Weights of a small mixture-of-experts language model, trained from scratch on English Wikipedia.
Training: 369M tokens, 5628 steps.
Below are experts of layer 4 (counted from 0) of a mixture-of-experts language model. Rows are named router (the router's row for the expert), gate (a neuron's input weights, with its number), up (a neuron's input weights, with its number) and show model dimensions 0-127. Each number is 128 + 32 x the weight over its row's rms, rounded and kept within 0 to 255. Numbers have three digits each.
Before each expert's rows: a language model's description of what the expert responds to. This comes from a sample of Wikipedia text that the model never trained on.

# expert 42
Mixed fragments and spaces
router:173122103161113151125083087108161138152216164084115165118130140125155170172155158054095140087188155121122113129101139167090173142133133095079162149156075143129164108132118123080156156130165088077111115161167108106105094090117098129162179144084095100115127157095097102157173193090118133128141161115128124146183133112141141134164091101124079180096088053167115046098104111104156135150124
gate1:045088103111137083175146145102085157125206032154084163103118162104131106136110138142126142135105158142100170144122083168136131113112075131134116151147195143098083092049144130094131142096155106170152097133103118145121194079178156152115127064137094165129148103105117186112111163116097106169086117127091095198140135058136105109105133164137147110177157113131096112115156122161122098088127
up1:144122081120100126094132121117133149138148122121111123146094168085123178170168147103149127119156105192124175139127108178091157132159143122161121172105116183149139130227103214113167179153107093139130121139189138097207155168165150132138096090108146146121107085107125091122183086129092140083090051122118136063144087137164103079140193140133115137134118172151155127149112104091107121149056
gate2:084130174114130153150120164125147067114114187163165079108156179098178133129100123189124101192138096131111153110136150101159095079166168154125122150116066147141140189121122114155093144135078144116106204123105140122129100135112100139130171097127135189134072108166174118087102145100076127149165116167160101141154089072090107133155171158169085091187169099094172153071087145102132086163123
up2:184117132132215078071133083110128136096202086150166095120101161149103118164109150111118135135129118123200081113130130165168100155132111146157131129163134142141136104148095142082111182191156085130140182074093116130081118151202144157085162086185131112119150071126114131154115102136139081092151122103125075164172160098141142098116107135084121178141081096120146051182150145124156134103097
gate3:076156107120134086119122131161118191133108181103169154116100100066080166137179106108152118212149098148105174112113109085164090132124161184149114164094130052112108149184109174143075072173150129177143176104088126187183148128154194160116182134087132168137134142162147151096131147137107130097166108162133127150146145152153161162120161125144057129126172111069109111096139124153103120149121
up3:133121102174122150141135081061070101128092122129100078163165153147138153137118065148105126120192183098068133120080161093127113174111187188104108127179113091166127186099170117080096140138132079141114170111097140146147138101164138138212122161133148135188084082149067109124119181184134120151082071152129146093085113137148110106171179147114145115097140145093159159143130160125098110128150
gate4:104126146169144078140138174095130177073116106113145121088157111124110099117130142147195132140116139143135168142113152149170070098126090145118109142106127137114137139118162099101122126105130155167075157090096109122154115130172100111137141146179106155138065146158119186119100118119107155152138079139108185250204113082139039118123172201145135080150103183085077098132152111163101112147089
up4:150132068114192149148146160095186161104111181168103097101055152121124125111183162155188121112123095118132104157141154162146146174089108153120129180054106146141150160146156094039145132135105123106116138143150116143169121046185106133114129110091135083107165117118148187125091182106132133135137066110140114139108155138104083158101079158168142156079131183146089131114151151139171102123061
gate5:122123098129167101148177156104104211080089133083148115074120195072122100114157084148109098151129089166189155165077144123126060099127125171117077121120157100094117101172062176171136113097130148132051111086117131130138081113112157108091182135161141149159114135124163143070107121117121168128119123138146136152094101147129118138153153121171146122182094111053151097178142104144117086176075
up5:121129139109157103078127098104099140128103129128090112127105132133160123161110189096116122163174134156108099086126213197112099131164206121136129191138138130129200147068157112141099153083125119158164129127124115166033122193106157110054129053136127106115116125121083101122121114117147151131146162179095111131154102108164090083072093139126079096132173096130167157097147087145139132156066
gate6:118186139115147082171132081069081136092128091139161081117134144148141141130148131140161079182129105137142141143111101096142089095097113172146074110134134077140103149154153185109074179154104126185052124090139124194095102094141149139118142155157168188177176092179139138078157071133127126109155097099162170129187125162088139109088147138165117063129165119061172107113100154150144145120131
up6:073190101095130160071118173092158123101161090182085158064127105114172112111123149164116137118130135095103170113135131163108124172098112193163155132101115117133075157123056106148129119103075165112119124075084119073121134153110131143094144174154110117067109112114123214138140112096112107148181092174102166127154132102100142114111142089091138116103109080117085058203069139096105149116152
gate7:139088157107142078154101124066069159109159163076098145129158129098147157136157102158132132206152138197086175124129126126150104108147114116125107146106164111143097138099178166149137065122087143128141159126081070046136166150129198095087086110132127137173144155115141172085076132076097152140113179137129098170102162122175104106114167165170124090147154095122118105110172152143181095064139
up7:057175150094164096148084120099126192124195106111156179078105093142156172103132129103039144111160092160107122113140156072130087130105110158140136133131079131170146176160128137068138129138152111100159135166152149065147050151123136114116070153125149107122144097070174164125099159072109165145166154065134137087129138155096124135117110149136144108054137167143081092071109148121146138141120
gate8:106048145139138123165169144158120096086148160141172057132126174107151099118069128171187119146152118126120106123139176123144154130132171091122133147102128095133095186058142139143109100123082105168092128034157152165131111107148108044151122115155143161165122146139113136110137127179093137182099164104187142191117117157087151128114092163115119093182144145087040118115180106156139109146121
up8:141176140114163120103150150162177132173143170106060096093147069053134074160114117116149132113093113127116131142194116129123146103153133102155122191142078120127115164183138085210115151154134190132129110077123130155155186123074129097133159134104144101132113203103144160120060103124091160127142079121118138227143115125123162127135144121115147177171125106098091128162152140147166170089180
gate9:129112150139175036206161151142106141117170115153115120161186137152092120095140111140170069198093111121127048146122148142157125107118121115144098183115172117134120123155072185117054148115058123145076133044142143129129105122169105058139104165144122155124139113130120078087131176178091102111124116110111147092128152133130125155124106152141113130185185098073105132094165153129158146100111
up9:121114085111144179166138129177183166102187083126097128128123142115140030173122138123113143150174131120102114155117131088086128103192128147079145122102111152122156133085125148101178074111157116099096101195100174113147113127081129109081105128093141187144104073145130094110154051133132135143172097147137045185174136195125114123126098128126153136102085147175113089123072067144143110116135
gate10:123151129134142185167151163131100129131137152107182100087175145180095084094127139148147090104134114185173197147082208124176118156119128080105115171140144098148086085068150158181111056117085140147120167114145082063132111082159096065130079117121152140119082140073116147100102137172138111154121169156189100136110144104145126090119144173167115086163162112123173121085144173138135116108131
up10:080118098158165112128163077176159051118104137107100162141147213065128084186137090118140139134132184135063132079131119114096146132163121130111107145114094134117112135092103090181088165117134163163145111133125155168125145112186086238073136098110121115123126139129105132131108198078082152119087129172099134191101101131152119092171095148094149143175140146133122187145116119113176133137133
gate11:200173127122105180081160132159141105163109117161177117110129149118093129132086139163168102134111102072090179132091101139130075133115085103133097111120105075161065102170137104109100154147111167170137156119099097198155144137128149122070132068144145139136132086129153182112144140162105090039099147153117144059128144200152075089089086119104089126156085141139103129151106126107121113047122
up11:139144187110155168128120087079175154172153099092100143207130149110166148124164093144163110115135170113103138161101114094129088124145107118104116136171199158135176088193135125131101128093119144140132179081128140074132083059161178086107093132070104124179129145056115145105148165167105129099126068030146157150134114144101138107129172116108133105109133165141128049152165124173120131128111
gate12:091143142111160083115171108084086141138106142136163150150130142109151106082121102186101070172106093155103138173107153131162084099126121084123070149181119106111120165116141138085141109117097187156138146106114155123118189161102122117063144106104142093116080185120217138063089140106120148130142189146122122110092135123156098122097097203167088101175165104068149127143216174147113131115143
up12:104152114101159097149130164118114158139125089180162101156112107193111218116083113102107116101089184107099117132130121188087190142128196109119124065124081071167125085127139118101105125060147072135137183102095093123099106140110144173142108155146150166109138162122077082132116085104089108090112209145109102212105147128097145111131119094106134130119119129128143164127132158099156154196089
gate13:160126126082072083158108132202155129060161085127140115067136130130119069090098178173144095179129077152126127116110128076159133097151161125156095174073161172092109107109083184082175146108100114112141116118166122151120178140156157096148161143144195167103146107110158095088121131155124137111162120129129105102127138154190103156092129172193137136130174153145142084153177204160154160114117
up13:086198129144064149129146162146112091120116128081119107147077132134152165047054108118143087067182097143085102153145101116139119142154150173129110124121139159132172109100147147147102104188152169087102095097162125118157187135142161126106167087164132102198119111145114132110156093148136054082141043124164138127148163132189147108077131137138148137108142128120090150125135085128117199153066
gate14:135123142128094080136161073205070110097180151127143109142097123116096159133096080174120064206101093161089170139113099114158068119084084142155063150122128086103108161085100170125118129170066156143113176075117160109150134140145084150074138120174143159168119128150121114100073119152143075115153117111166118053152126168151079118116133160140122063136169141100112141159155161099123126115145
up14:130183146125127173121118129080130142131130119162063172165137129163092097090085136126123106126178151093082195091178122136146107144147130105118144123163074137083171092139197104119111166140073088113134143152161144154126131103075141061110121167161152137127134061101142142109140190116103124149101106166141209168189104056148154131056144152143190144095092143079111107138121094080122116129106
gate15:142126141088159106120135109172127143059155099177156111164069119097119083145125171141123114166163133120108100119090151144160144095071221081113166149100125096179141130126181147117084095131107118138206143115165204149145113106130164115093135142149160093160134110075111057129113125167181157182168119131119135113090129111157075135148168162110106109222125127088175113119139172106154127148167
up15:090150167135189095121143108135146128130109145182141126198137127093154134180125102169071133122178109160081129149102161126127155170110102104126133144163074168148112120130135106148133078127122138152175126139169114142151127162110196186099095084137146060164112117089113100150123151089079186158148097140111159146162087162189078152152115135096103099145117176182195075038130129108117184158135
gate16:109131104091122077174156138155122117089101056114181053124130142088142090094066126181171106157139086138113129112095117066174089100102159110114091115077134095147156126091083178132087124134074130146138174066164138117117102143172125125108159113094161185137124201140149119098097079146107142123109162104099178170178144169137082125123150155133119080143174134091143148062172134142154084113128
up16:080114058157064118144104148148178107166121121148115138121074087148121146170042132099157131126102133143087068165107102180126137107105130144128136218131127128149122218153117122111126148146148112116105150078106109142159100135177060111165090190152122097121178130146130102140085131088145143132122118121074107136167121146065144130117162129112027162104157149143115145141166046138143129137128
gate17:158154154129130082128141122163100076101150098153156072072077132122144165108109141169190077128138115112115163107111140132148123102103212145115120076099173168140103145094147162123095123164123154155142132088121136139136147090163161146139154092225140166164184092122163100123088121109094135090138188126137192129133186139132121111056107141129093133214110190096097130106157140151098088089159
up17:121104109134145163148169169138110152122148121175073145121180077152144099081082206096070162117120082128117132115166100134061123111175099131124110104128084113166170128158106066099123170088129159171085075107187080107120132070190155095123141093111179097096099139129168106095108115114163127133154139156183155121165101110112111134094153174114117118123098216150095111141097195152130109132100

# expert 37
Headings and paragraph breaks
router:099136132119141084149185063140148079149124072127122104139201147065162137098147142091181143126149166168066126100121213115145160071156147109123156112171137078131106147147166175128107167132131100174110183171112141092147136127177117094102159123161114155115113109174146102140115170094159146138166096091170152158161087163090106096151088153118075151083112085153150098103155181165120143077097
gate5:105166181116072099138110165108128124113080130151138136176110142114076105174152085138128097151125120055115171168121158177194113138125150092142124150152128115143157164064115137163089090163106158098086089107122088122175187120208161121128092085100148114113120170040112179127113099163121133077145163138140143116160180116129123186100169144141108135174145169137106095059085121142092111085123
up5:074141172209151132129109086146137113090088118097048134167111137126073094146148100135164126102152110102084131081161168127171123109160125107207136108129171077103087092120127161152164093186135169104107127130078143066091146127147127135084166147153117184080107127145121125149070136066111110139135154082085128154170149116119149152124138110125108168191130123131122166146102090101054160081178
gate6:141158105081116070155182110147049163133118191153150122150074165150092136080108165120150104106101085155140135108132062128119113092154126112118084141123153158175139097175161139115068119101112161132065095144120134154120161170094190161135122089121143144097119135175132189119078066187093130099161132120165163204119176158150133163139119179162179155162133096118142093137083128140143077118121
up6:079127117173096206085068114142180138127153055106143119121180104113120125198118135096143106147123148127156142100183190151118116177056112108183145120107156154136169174103115126104147167126098137117162221112134179112126119073073098116167129155168102142173131132139106057119082159111123115152115187091119106123149112163073122101137140107104127145138160129143172150110158165140166166083156
gate7:096135134181105132109129219095101130155144109096147225128052163134128114134103145128140122124139124126176156125168071142108108114107183184134129123171117155123136092126133144184086189124115110105168140105121108079151131145081080173113150105111102112130112120150065143135069100125114097147116172131090123137144181216163117149152110135124194115172113188164155138170144101124188123149072
up7:118171171167074101088146155076133112148092133073086138113094163091106113112160140129139144103110140150123165086141102082113100104150152112179155045144109062122061075138142198153113143104121099159135160151087146087098123110170131147094223107127078171070107103204144100118085154109152138094104131069163122145170114160111115121158064155136110112127119125125160142145164129158100149123094
gate8:094088092063112125129111124094146136122114086135127089125197100104126136114069125162162119166125120173152108099084147149136044121133092102110145123094082073153135150093158188078154149188120079063145168117142073137099144115185125113137115095126134052153064113094098122107086196111113152126157119128112146155121137199111112103086155154132068148117140103142134118145080105153106072076151
up8:126093097119138195163124091122118152099139192134113082096117094152104170174064084141111162126114106117193090139085155125185115117116191164057116145085157096097172131155142079098142146130172200100106140123125142108109105199114187121113121118076115079157100153123128156130141097145107175110142047153127125149100139125198132129132128170153080148123149093143140103128133112142120161187197
gate9:116068089095116111114118099084137123131121166140134112158152152095081149135094135142152081176151106129123167187156095142158074040119106098095120171095183111094123084086151120093162170172135127131109156086131179129130191137146086124116105122114130082144066120139049120096051143173093081152124126132161127063118124195130115137118120104135141141157169164155191139110174107124098119059123
up9:179088123137184123154115126147118113147101135097188043143140130090160140151118121155116128151098111176125128199181158143130137083092043092171150184105126118147108104097157131124190116142137136124104150088187101125103173147125102159117137058083129140122095088072104101130161177139101127183116142105053114050114117068165136156107164117111158158154099101134135151082160101087131149164121
gate10:145096117201140176111118159123125134153159101071143157069125164093164175135096091145179106148111076133135111130119114146134110202130077151085101171098044175104175099142132096120105140162149114046125107091141138152185057169098146116110106122094087142145124185174095097135031155100099086156142136135105111104181130130143105112103135128144123119165123138098172138108189146137121107142142
up10:130086119079130144148137064123151141110112123104067100084127099130136162156093082163172144102137068136098145106158153114153087063127108079044133254177108131139121100152095078097193179194148088129095104092097130154135116153142130077123132096087155096119116130099098144164111124102146144114134077132099078131111137142117110170123194160118128171069147131109110148154113114113087133128126
gate11:073130166085094136150161170130133145130144093055084170139143117116129193091121115127132071136162135118091140044141136107162091095117153157089075128088101181157143109183139100110098193103131097106084168126118111114123164129119103092090105130201152117121095122192096152126121084137101138084166058156127148212148154146132135077150124165166103155098164145128153110143128161182168092124148
up11:158136092182166107127116143135170118079125175186126107129132127152126052084100141132180172117139105104178108141167117177122155141095129101123140140166150105111139127054136136179166048175134125108174120105140103093103069116118147166157153115106128142140122117105099101147143159068151092135113178129113095080121144158149126185148178085099134144150132153120058184094148059073053166116105
gate12:123101062181105109100117161158143168078106128056116131167110121113183137085127118101124118124097080181130095162089102122140119152135123208114113138084127122130155109130130133170165189096082184091122073077099112187161156077079183134162094135102107095111179169091128131125149119152092050101124086169154167179145089090126120179104141152096141085136160106132111089134123116103096163112128
up12:148090142134175105169141156115119079131128079116169062189118152156134166157142098085176136124136115137150148115090186144147128065105114118121145147071100217073096127129147098077128081084151131171095202109131153151159080199146124128066160130134134073146141153060127142138174197126141154157177147116109138134071106107101110087165160163132127126115112126155128114096143122136106081140083
gate13:083137113144120056150134122155180095045117128133149053143105106147096118122154098170108136137173110163107103116116129126118047113123119146153123111112117092092146103137137116186055162180131166147129129118124116128164106208197157101171069167110141197117153172177139168105175131141134113124160131176158130113110099114102128057155111124155077081123137140147137082147127170157078083163135
up13:146119126237123098134109159151142077098101174155165062159155109102139155141132166180140133126147090126104116142136170134109081152112140083148147097087103094149125168091130117145134152163172109149114129102135075077129092129199144075156072151097143103124116126132111157124176184126125178107232109151147102085113061083101122121117162122063063110102128172100150144131139132148100125136168
gate14:081150161106116115140163116126156126062155143152151142140133103109101203134119102122059115115164164075180165091050126119146094119139142188051096193119124133128122152162180123054116141105125163148124128074032111173154122114143124161125100127103147126142086129106120150123093126138139114095202108121105143145138135175131134091077138196135157134141138104084127118147073090102200156105117
up14:107111079118198126154131141101129108086121129148123102102116151125110110162117184165231142146119112158077113108148125168146124113087149071161159131153153156059154107087076147155120184163132123112114169127165136100182174099152134061164114118150150111127187099119102068122158134103136160136127148146132107085077137172131147167146123179094041151133142203157138157073189136121119147109131
gate15:174060172118099136121074122128159174054166094175128156110100111116125141127132092143159113137115098081131139138141149135128100135063164128159102148071082139137136151101083066076092126132122143087115083106145153136104110148177110154113108125119172206127176143145151135098064147178091057086097160120135167088126147113197129132121196149135171120127129095072097080104148151158194118140121
up15:118121108130129064146169092082125197122120155089179100140098104074112123108095135116177155128162157125102151115193170139102136150152066080114130116158088121085085147133113113116185136212122093101096100123107113135170164172112089071166149114116197126146138152129124165116094141176118163155142131149181183153104127176070138126121180137144199157155132104142218130147088110142145104117130
gate16:097111164109133197140108211116163180048155125077172140148106110135125163135136122134147147153156124122190197143186131142155141162123141175079087085131149122106097133174112143094164095137136153118101128102127138191172179069095154148145173109129150157128083158130117154125171125154114149144119135202192180126089141101076161156146174078193113089177130104105143097141098132120123116139124
up16:174118194150131130123126199139145107144141070059165113154176115136108085161174105116087096132117186129094116125108180133154150108163216127152129097145131097081094151086129148122118071127082171139127164149100215108145140138112115130111207124088108208121098116146166081125137119158135134162062111106152131130144120112102138154171146161177089108168144118090124134143156145140120188179098
gate17:149097095128182110125155153168120114148199209075163119090137120114123116161131110133103113124116094074093134194106101120135116163117114091142112164088092098131182154161105094067113113133115149156145058103161141113117119146161110155106148134127093092105174144154147123132115140147135074095096093102102171081146147041126167080131146093130092149154154149116157147165154012109066128172123
up17:093108114118147081150172159114076118163135148130095095080173121147143093071084171137182123182194124123194137124161081134096099070110151104170139143154087131131079138111210188109125154138146116115095155147094156093172121088162138101078110140110130125141102124131106136141152162136144156182136141107136033169119101172124120109189083144145122116110107136142144199090143165120172136185168
gate18:177148144167185094114132075164075189102108126190137126151118156136106130099122130171125126145132118146137157117127099065141106061107130130121106184092109116085100131154140144133211065200108151129089118109170111117080155196106157077091133124145179179157127083076082104101097091163112101138132166097103128129099183114120137168126175158133086067156149134103092096111170157151139120103158
up18:085172122080126150102132058091178120087100092072104104182142167139132140135105146149126137116093141146103147175102122105116151153112115136111121132169133095137113093176126127157055198153151168132092125136114106119163197140178141120087064104105158135104040180189092144114101069099113172089134113165166139123142123174136136188143173117109155124149127180120129109110109201087102108123079
gate19:128113154146151165115151175133128141215118143044173145160141119173155145187112042149118149172139071125130145127156162115082103129126135145117126110059130134143121104129161180092112140078142180101108101097109116139153149213095193099144074079050125101149148182059059058122111138167101128088097084133141140144153129111135106141155140116110135109154136117118128131141147136127165109138131
up19:146145166084111155129132152102145116167123105082134071146131131134089169149098105085120120125097126094104176101095069092077094156140048129101114155099140088152125135145117127148118186201122224140072112120128115105104105088207115112073169128096123118148098091113112129133109131137139121054091095116147157190182167104109119125126109086103045158145147092116136134175172123152107115125182
gate20:119114131120160111092164075147106090096158123176099146127141116090109134073145150159178112125093122119114227112139185136130135108121210074185128103110203117141112172122158142088135052121115158155113170151133147115184064134115159200071151165162130143113181134162130139109130129090134127150168115105113164164135116124110136140144102155151145070108117161095083125086109122158147138046080
up20:155141128132077119136083178099145162179112141078143114090122118144147131179085120126078135137158120139152075176113091107135102141106088175100128151153034120120149063150101103160127153147118103111142082107131089154057166101127116072189096065105126111142081129116114114134094100176128147096093160154159055094126148148166142155114151108114136192166141124142156132151140125099105114222199
gate21:125115136131121114127105114125094150076111210203144164117125111096086080104128105130097115112169109128129132136102119162145139071116120153064093125157153122179145120146131139179135190105160121138120132121144090184108184162153143182147121136102152118126129128163125134083069085169135147137076173139107164153082165144193105081099131140170091084164145102142132119063182167211145126041150
up21:139154158093140101138182081099186151130118095176059158092165120132155098124154177082097144074171148099091106118114178160119158138102142201122143124161193118130119164188165178146080128166146092110159168163140106145090150117110130202171165139135150189057101086130155108172134065079130144140159098109124137103155126141123131067141110116122085143090105129158085132092115148117107166095118

# expert 26
Infobox field labels
router:154139155140131122139122046072135098137087125168170104140151164136124107083169080119126145095165165143084159148073112152214107113112098081112159168127090121160176150136088136088200089171134073168118113118106147169148126096133143108158149105145176098137125095064167192108192168164125171162085104121153146154090138114158143109129105136138115141097119088132184150073086086112112150076136
gate5:100103077082123122121129096099170150135132180099098119049083171119147107136114144116097128170096125150109068187076121088113049144122094181176111145082077162096133111141083110120130123179160075137125055082110134124108111098181146151078182085106118104140125154129081126122151106111134142080172132125139164137119159130151151085028128122109105119160190135121119156132095116105107093162089
up5:082080157101071166087052100141098090152120208206083163097090154154140090123112131143156094125178110140166147128120126127146152095143164125100141126136110108183105166100174170069141135103123090128132114108127141135109076093123118104162147119073102173094086094113124139137076182139087141104086136122085075106123135107150124090159111229153163159114148163121112117166156092099120144178097
gate6:095144167097127095078159128137085041109116113127209096114162102113085121134117159127103125155169117165110133124081106122168084119125137076130096115099145080102102106143166184098083179122082121139098161135088099077113134096121100131136140057151125109130100110127130184068143132197121111143125131117109134146114095108158117165134116201199102089097140084073123098127135213166150106111183
up6:170116114135109103159124136094084134093093119126163111150120151083052134096158109089105093165129182120082098174084121192183102104141159142072108191088128134088151148133136167173124104133085127162144145140074106113152182104141126108129157130128119125208132095102121148083136133152117119147131112143206201163148118102066102124121170119215179109112121118074178088127114109149170166111116
gate7:101123091206078130133129120152138078075155133123154133080081125108133161136127170093107100135112131192136121188102161099149113158111173070203092114142107167162101144135051152120130141158115130156132089070064156144124141088158152132139136103119196182164061070144121121098119122116134131141129199099132127109100148135149140124135141151162057066170081156096179164149112092122122126094146
up7:204188153154112129124077228176126151081126089133095121137095153134113111172119132191122150121139138083196088174114111147098124069089127121144098156153164126146109110170151145103096147105121140106123169160127114187113105167033111098136099091096126098103130122118128092107155173124111152127092188148129143129147119140148144165131077178098168158090103157047147113113108155159100128180161
gate8:144126122113215124115164115096138172135101167119162168103051086115120083080165100159111139136167166122075175074115080096167087098087167118134139113145141172155120156139116114131122118146160124077095119139138156082139092137109129106162115082237124140153171121120155127116183139151145158102125160194111088104170095144082096086112174218149124138119133139117176097150130117154097130116085
up8:136088085135102099162116116088110134201105064106095113156130161145117137165154142112074102165115112130074119122151149172113139115165085142127156139069125096107066120155196129103153124125111163111173067140144107178065205072139159143112163147071107123170143146162104136136126158144108116070078138080153111117101101120082161149080199154132171096134131127100133102061140190138135153164132
gate9:122103181145104111173155178156144109126112088109156119173119087093086166171120123186160116150087136137114160101119082158151113145141116109158155104155154088099107146200120179183155127172092087146173183053147145133159125159119144028189069157195101120095132111145097141131149152157116167141128156139109144122150130154147127051103165120129099119150162130114064076131146079117106123114168
up9:115091150107147096119182131140122084111106115112182160114145023096138128116140156113202125139125121104095115135123155087095142146094125118135117129100152081180062104147218126178166110132139142114053134105098160097164144081107082076163086175150197084106146128084111141140126127145101111173117121145083135109106093119151102098139178108108163165132090045105104115117093110097172113092135
gate10:102131105085158159122187071115095108148131162111161115110112140147098147103152157127158145157196167139160103161079141101165142082140136140039074144175161090106142161126092211107119126099135128149144088132103111118090109155176179154141108171184073115118138097100101158104100162118202114098165175127099102163079157157125137124148153139099148045137151148120119074134109114159099156196134
up10:133149115085139090159150131151167101081114086166156089114168129090167136163075154080095122069104111090076143160160073144126120159131086176155150101126133107161123113149185071205093094170126163104136179140123137124144114163124095101145177101073166149128110162156170086143134099080100157111154084170146104077137104145097088075111108102108077160104106055142110143134107159102149069119162
gate11:159115099086090060114127094131155115161113080197094115117152100143097147099161181121109101130080111129075130118131090067183110142071128148124110171161196140067083165113169146081148161068121099165104088133073107190168104093159108134125157084161092132141142122117160101107161146113149177113114103114177135128140131102078125128143128126115155128114155076125077171073132151168090100063100
up11:123125143099168186150130213136097151094111071100084136154139116066145097112099116098086118133180117117182131158116107113102137159188124126122137153118127055169155121155098161142103093151103134148194140094158120057134121118144129106145062158095154158115021057077105118097105113135138117190138145158117129145175131128094161131146124119114160107143108179081137090194090102152141112146161
gate12:130155112137126153083154190121040201143159116067099100124167109106095086142146116094187095130091103167093166117142095115132143168128094138144088141095129101056167128129106134152033110119071158126082103099155088153075146103186145112158103157133129148101108176118135087121122172086149165084128132117106126086150164104122067117086123139134129121115108158040162142132142135133135110133192
up12:115160110124154157142184122099191097081121118144138121119109125134103179087091198138109169179095154141179111099096119120200137119108105121161131096175180091207168087170144134140145144107114105155147117085154134121116138187146162134163119101110067081150108116136151175118161095143121066126088139081083149132048095142119149124176125106174097143183134148173091123089114159110053112121108
gate13:105172123130156123106070117135085168096134104171097143153096152102121142050123148145142111146105169132077133124161159123155129113064121088111084120116117092112183123070146162111116125149059166162144166137144095113114116118084113129080115131191067136107122141125155165066108143112101067084159171130137138113131138166091053167144111138100180118106128138100017085111122118118143109054167
up13:102099135149083108119093123125154167126086092100157206170125160132210138075107090112124108123127123156096088097091176139122112086083089152099172158114133147143145077168131160134124131128150139099094109157138048181110149158198143199090091121111112197124129109119187150141105093085165050124152166120114148091149142185166125120161141130101119188146091156099104128098149124124151116079095
gate14:135191119117098094113128088132075111097119158115141118116091091084123105185137128144176117132204096107048122132151087081180129153093120060118161110156160156168090106121141098128068128154117108126050159094139140129128132149101135158121139170151147150155137127146162134125131110175164107070165121110094177108124176150159078111137146084111085087151141177129208116134160177113126042094098
up14:062118092140139159112099076145097130128124205144115072121131104133125085092154148089127126134173169185054123154078176152126115142134177078127135154179143116096117138145101125077149072130124153154112176133047199129083163125117137184147129165162137137162138109141181135110147160087136132142111076112114184151121083153165142107134116170140164109082104207150161106106137100106175128092088
gate15:179121145117143084052100184119179133133150149153198143137113140145122102138114117132125111155109167161139156194127080111124092149152079110075121159099084174179119127068115126106097148171107149126106122139074155140156123201083110126192201089135182136135175126091132117100083081162127174156131120131158103093112165140156151176159135175170122194124108111103154090082123131116192153144137
up15:099135160140091170153135172097112134124104134103129106147099175162173134182130131114105111167105068140127119107118151120080150103139146183184113160140138105128120160143180108208073137099134107178092175128092131134158145066113089122065086167129128141092087189157116089125131129094116120145113158171159153135109130154181080143102132122153104073165157087188078155100184198200155092147132
gate16:124083180108111128096108150062157081139128136112123120120182173166099183093129153150135163131127127076135108155137079113161132056110098118095151113134142178142139202099072167106143145165114107113177114103087063086108180197104109144113154064068175146120138168129111141079130099216143136139140149182150098148088121151140110126127127129165122150144125181119160086123141162072156179120142
up16:099142123108125108143179195123096129106098097113181094139161124166135081105099134149127119135160133096144068100154152124065154150179158140099091104151154080116133116196131168129113234110152153161107172143153109112134126149091101182144083120118112143125144134167120058154141133108170143071158152073160112106175114160102065100152083164166134083095160144132116129141174099177150175093066
gate17:125133163092093137164066166135096045118131068100152150110129030112096134165133109143150139123132149146083096130152157112123184112138066151124077145121120079139145131136098132094152159122080099137110152112098192084146125123088112109135141083098114142120206121162128120096132201100130134119177126098120156087178113109100094142106110155175106077105159109157125094110198218099119089122154
up17:103161156118148162111106135124094129131119066086125196099208113109133193104102110134122125135121164128177144122091144094176135147122127118191104130204124059142179185091053179100129125144089091084116137143121132071133143132064147130155058154180124133146109112101134109084072163129122187118151105165148110129182123143133127113120111072138075124124137143133162089064171130117110100094148
gate18:139107147134110062075089108081145059109113125210117136107162061094088130093114100123143111130112136117126143112124167182088129144131115142124133122168193125172145114070153165121115132120121099181182118156173132180112103171130104110167110134108160104137168136109200138080112121143103112057132171108090146071085159137168078220148137177110158135111136137134120116097188082112153126101159
up18:127155177056165083126051086168118122180114115176164148148130092088084161174161176134082136122161143076088111126133176155137119153117147080131155143145102154156123125116163087058202136109126135159151109123117153169135110178174083063140116143101131123145149120111143103159126132142082145085107082075099144130183100133144099115075093137128078198105133150164101099124137131203139094157136
gate19:098152165148093056135162183146101130111131092139138156077186095109155159204131072144102145140118136088134126133115173131175082146136127077103104142115170082109150094142180157151115146159125182199128165120147122153127160156139095165168100098097155097091100178191116119108122083180108143095140107127149094111107136085140085138104141108122133121148087149080137202096146156136140048056143
up19:174122083188141152127148044136139086133117191104137085159060122197101105095120136131142090135105115105130094124126052145124120144125134171187144116179100125112121112135102100093161115100164094083137078150136105138128110136095147125105212131143118200189131105106148124165144141087169104144097078111189133170168140175132164098135118125160073126170177100115121129177096116145108172184127
gate20:133130125120111126161175171123102185158123146121120078092161138181094121171096170136160142133145089152148189132193171100141081053096084101077111114061052156148096163119166109159140135136136150125101146126167184125139126128170151138096150199065109123104125126175071124142092115100132111153122114117142172105082136106181112136123131111146084084117114150086041094103119167122110142188122
up20:075171200067144138126132092103122125153099055153153113172155138145127129111129129138136127115162177141133112192138082117158166115109139163129142137181156157102164100102103158138107082124168097127117098116145140126168168099196137107118167096181100120149130179152148126092153125173135144069153132097150213108083115154127126088107141109089140175124135235124106135043118104084069122129106
gate21:156151113111148072120156157100093133074136177109077086120124094100136139140154030129129150127170125128082195121087159122105084147148088073146089137079077135114103156082129109092116149104119140183086157129094070161183138142150061166119124129102134149108098136059144148098137171109120118133164124150130120142108149119170096187091148143149095128129097065102184090056138177165126135170124
up21:127121101076127144090179201068081169183134093153103149113092069123080179167082200134061123136101103129151142132143083106121131105105163163134114164122175124137115123217165177159077108156133136089161160123134120070098126144110151181118127128142103142177125134156073103121127074121107152136089111126139133102182115091070139053151132107138124073131109159129092148126133143169096109091136